Below are experts of layer 2 (counted from 0) of a mixture-of-experts language model. Rows are named up (a neuron's input weights, with its number), down (a neuron's output weights, with its number) and show model dimensions 0-127. Each number is 200 + 30 x the weight over its row's rms, rounded and kept within 0 to 999.
Before each expert's rows: a language model's description of what the expert responds to. This comes from a sample of Wikipedia text that the model never trained on.

# expert 37
It responds to: Single capital letters or first letter pieces starting a name or initial, e.g. V., N in Towo-Nansi, St, Wh, and the word me.
up0,253,207,170,219,231,196,204,196,263,184,251,215,169,167,216,215,189,197,200,212,169,223,202,206,176,193,177,187,203,187,220,180,192,183,264,196,176,157,213,156,196,202,208,210,194,209,231,245,220,191,234,269,212,204,141,188,143,188,213,205,214,191,183,255,204,188,180,186,232,208,178,163,231,245,129,204,248,248,176,197,195,151,150,172,183,221,167,215,157,147,220,186,185,231,194,251,166,258,274,215,156,228,226,159,211,219,151,189,189,230,216,158,218,210,208,194,183,169,186,174,175,182,213,196,242,210,145,144
down0,200,189,213,209,263,200,207,174,253,185,223,202,162,233,206,193,243,215,190,233,150,206,153,222,224,215,178,199,201,188,171,139,192,163,233,135,211,157,242,240,188,206,162,204,148,234,245,234,231,253,200,210,228,195,188,148,186,142,221,233,197,173,174,193,232,169,150,164,185,191,205,170,226,212,146,135,176,230,181,180,224,158,123,188,207,210,197,213,212,193,193,158,148,210,202,224,193,190,219,206,198,185,159,175,180,217,162,221,182,159,208,158,217,136,219,210,208,236,156,191,194,176,208,188,202,255,161,211

# expert 46
It responds to: Common nouns for roles, bodies and works after the or a, such as president, School, film, series, Department, Actress.
up1,202,187,236,232,183,187,181,223,206,252,197,209,213,185,164,218,154,210,181,180,169,235,160,107,175,247,190,199,225,233,137,196,202,171,206,224,198,180,205,206,249,190,193,124,201,245,195,220,189,191,162,191,198,150,183,230,227,180,182,230,143,193,205,218,203,177,230,182,167,249,224,218,231,209,179,189,144,206,211,242,170,256,168,176,207,179,267,210,212,200,165,202,204,173,245,241,184,209,192,194,222,165,183,128,169,158,187,243,203,249,187,192,193,186,278,189,156,174,227,184,164,225,199,192,220,234,202,184
down1,197,292,211,231,244,203,199,162,193,225,197,204,196,178,211,192,241,234,174,155,197,202,209,184,169,225,163,225,217,227,211,221,185,173,221,165,206,137,238,200,205,223,212,202,160,125,220,218,251,187,151,177,178,198,179,227,230,192,222,187,201,190,198,205,195,218,168,157,227,234,166,201,154,171,208,232,261,214,177,231,233,191,187,181,212,187,175,174,199,175,204,248,195,214,210,238,171,146,246,191,183,203,270,152,196,182,151,229,173,196,191,172,245,235,149,214,241,149,169,199,265,186,187,271,174,206,194,192

# expert 42
It responds to: Single letters and short pieces inside names, species and technical terms, such as m in mm, bi, ab, inn, Ech-in.
up0,163,188,231,194,166,238,181,179,211,197,232,169,222,218,110,194,237,195,188,200,221,237,133,192,206,237,205,185,198,181,181,189,216,153,146,210,227,213,252,238,231,173,245,172,222,244,234,179,209,229,204,224,198,161,257,170,209,194,211,230,212,153,192,213,202,161,178,267,224,241,254,196,187,221,257,200,230,227,211,155,205,222,228,175,245,225,175,158,221,192,212,223,187,203,218,232,215,248,229,122,132,199,212,230,174,196,200,170,159,189,184,203,171,196,193,198,166,170,213,195,257,192,168,191,162,196,170,200
down0,228,233,203,202,183,251,191,235,220,198,243,162,194,243,178,179,216,255,184,236,162,166,206,213,196,222,206,225,183,203,275,159,243,153,180,216,185,199,229,165,223,232,197,208,237,239,208,186,256,204,230,303,183,213,190,186,200,207,173,174,182,202,162,191,237,204,203,212,195,197,263,195,197,188,204,213,190,219,197,155,177,172,272,128,220,242,176,173,242,191,243,232,185,218,251,212,202,231,214,159,156,228,209,200,216,168,210,178,201,170,231,224,175,215,196,230,192,226,173,222,219,233,136,220,162,163,155,199

# expert 15
It responds to: Consonant-led pieces inside longer names and rare or foreign words, such as Wieg-man, Wik-ip-edia, Botev Pl-ov-div, fl-ak.
up0,186,190,191,235,218,208,145,211,232,189,177,193,258,209,183,169,138,177,190,201,226,233,215,152,195,151,236,206,158,211,212,198,205,203,177,187,192,184,174,194,176,237,214,190,210,217,203,221,143,197,206,203,237,153,188,230,274,168,184,246,172,141,201,179,186,202,180,186,214,155,181,190,173,213,174,203,239,191,174,175,244,169,208,217,197,137,203,157,192,158,206,231,243,206,256,162,182,197,202,248,169,185,168,199,204,124,209,211,242,247,214,195,138,296,223,182,176,225,215,178,213,176,138,180,196,228,199,203
down0,208,193,195,195,222,201,205,183,188,244,178,156,237,223,182,173,199,230,218,172,153,211,201,157,152,184,154,189,172,210,181,201,151,154,188,216,191,185,263,220,184,197,159,180,152,208,216,221,142,140,137,268,234,223,222,169,156,185,240,225,197,175,253,203,133,192,197,212,130,187,189,219,247,181,210,262,205,219,222,187,227,227,182,186,198,187,191,218,209,217,243,148,187,214,152,181,175,217,191,189,166,134,221,187,261,203,209,226,232,207,233,215,209,214,177,232,180,233,180,236,218,202,197,238,201,167,248,175

# expert 35
It responds to: Head nouns after the or a, such as heat, music, species, stadium, and modal verbs such as can, would, will, may.
up1,211,201,229,227,188,204,189,181,195,156,212,218,236,185,256,218,183,203,156,200,202,177,162,191,209,211,215,227,233,161,235,186,211,200,215,193,212,208,168,147,160,195,197,183,280,219,143,160,258,205,193,197,170,186,202,201,256,216,213,160,122,204,198,189,161,189,199,306,218,219,188,208,230,171,170,195,166,238,179,202,195,223,201,188,229,198,176,257,137,222,200,193,213,209,169,216,181,217,125,219,241,203,196,203,141,252,224,257,213,194,190,230,198,213,204,222,155,240,173,191,235,183,172,167,241,230,223,178
down1,189,230,175,196,194,167,207,209,176,249,187,211,232,173,130,235,178,166,194,185,229,210,213,156,291,193,211,210,143,209,180,195,194,225,209,239,226,232,234,163,179,169,217,246,153,224,239,193,192,202,214,226,211,179,207,164,138,251,172,225,157,233,213,220,225,192,146,177,189,182,211,193,150,154,195,206,174,199,197,197,139,147,197,198,268,211,260,181,156,136,175,218,214,234,212,215,185,228,217,222,156,177,223,182,204,215,162,238,224,196,192,151,186,214,168,210,196,208,204,207,231,228,172,213,230,243,165,233

# expert 28
It responds to: Vowel-heavy middle or final pieces of foreign or unusual proper names and species, such as -ella, -pha, -ri, -ona, e.g. Győri.
up0,169,198,213,203,179,193,154,222,212,178,201,212,162,270,221,170,143,218,247,166,246,224,188,172,176,154,203,229,150,185,231,218,211,221,144,186,265,213,196,212,237,214,224,252,200,216,197,160,145,207,192,239,219,240,165,220,222,227,191,165,154,199,158,179,183,198,203,223,195,221,180,204,173,213,198,201,177,158,198,177,239,194,170,222,200,223,215,172,196,189,110,158,140,246,214,187,170,190,166,193,227,161,140,237,207,168,200,208,212,200,172,162,191,151,248,202,214,209,162,217,220,164,169,177,221,217,261,171
down0,227,211,157,232,155,288,174,209,217,188,217,275,178,208,194,183,181,209,193,232,214,235,200,183,169,207,165,221,197,221,191,208,213,238,136,187,252,227,196,220,229,213,240,184,195,176,210,169,149,148,183,237,145,229,192,206,250,234,141,191,143,185,195,258,171,250,183,236,218,202,173,176,199,237,183,193,246,171,191,243,182,195,157,195,210,173,202,212,216,185,157,191,144,213,215,199,198,250,145,192,239,181,151,197,204,222,169,236,183,212,155,187,220,187,263,232,206,204,194,207,176,194,212,219,228,213,248,198

# expert 18
It responds to: Ending fragments inside words such as -s, -ing, -al, -el, -a, including pieces of Thai, Korean and other non-Latin scripts.
up0,230,204,183,201,178,187,167,228,186,240,181,133,165,227,288,187,157,165,188,190,181,197,161,220,213,167,182,205,131,245,205,181,209,249,189,171,165,217,245,193,206,183,210,189,221,236,189,197,197,221,184,187,226,233,183,229,179,164,247,163,216,180,178,215,221,206,169,255,144,188,163,217,192,142,210,198,165,225,191,189,219,257,251,182,219,181,204,210,178,245,225,182,206,205,155,188,181,202,120,213,226,227,191,153,188,197,227,187,145,205,227,162,167,242,233,231,200,214,175,230,195,212,236,131,190,217,154,219
down0,219,197,186,221,239,178,266,136,156,215,170,186,195,201,242,166,208,217,219,192,231,206,204,217,171,196,165,191,226,267,191,209,225,166,225,235,240,161,227,193,163,198,204,230,147,219,220,201,232,207,236,143,144,165,170,204,160,202,172,174,196,182,201,195,159,183,154,192,171,180,208,173,213,224,177,232,276,162,174,253,202,177,202,195,247,200,202,177,173,171,177,242,248,200,163,191,221,145,175,196,194,185,205,144,222,161,182,159,206,151,229,223,215,192,171,188,172,176,235,155,221,144,175,223,227,192,260,205

# expert 45
It responds to: Common nouns after the, a or his, especially time words like years, season, decades, plus addition, side, knowledge.
up1,220,187,213,225,192,194,184,202,196,242,175,243,162,173,230,211,182,189,199,234,240,253,155,208,158,237,176,118,173,225,194,187,221,262,205,227,199,224,122,194,163,169,175,182,192,248,158,192,188,210,197,252,227,189,212,142,225,226,201,237,193,214,124,155,206,251,199,170,215,161,218,213,183,137,214,212,231,188,203,239,274,190,177,204,192,233,169,163,248,232,166,161,215,242,196,202,188,185,194,214,196,212,180,200,185,247,227,249,194,173,218,205,225,215,202,200,204,210,153,227,170,180,227,200,189,264,208,196
down1,201,246,239,217,198,192,200,172,200,187,212,180,201,234,206,223,256,196,223,167,202,223,188,188,239,183,155,227,196,186,170,231,185,199,191,188,183,224,267,173,237,189,189,177,233,218,219,211,160,171,188,172,237,171,174,227,199,173,175,221,217,228,250,188,155,197,174,227,148,217,212,221,203,236,168,147,212,128,221,134,166,214,208,196,245,169,201,216,140,182,179,209,201,147,232,204,216,162,208,209,218,215,174,244,229,154,132,224,250,179,221,194,141,158,180,262,246,185,187,257,174,223,175,163,206,156,181,206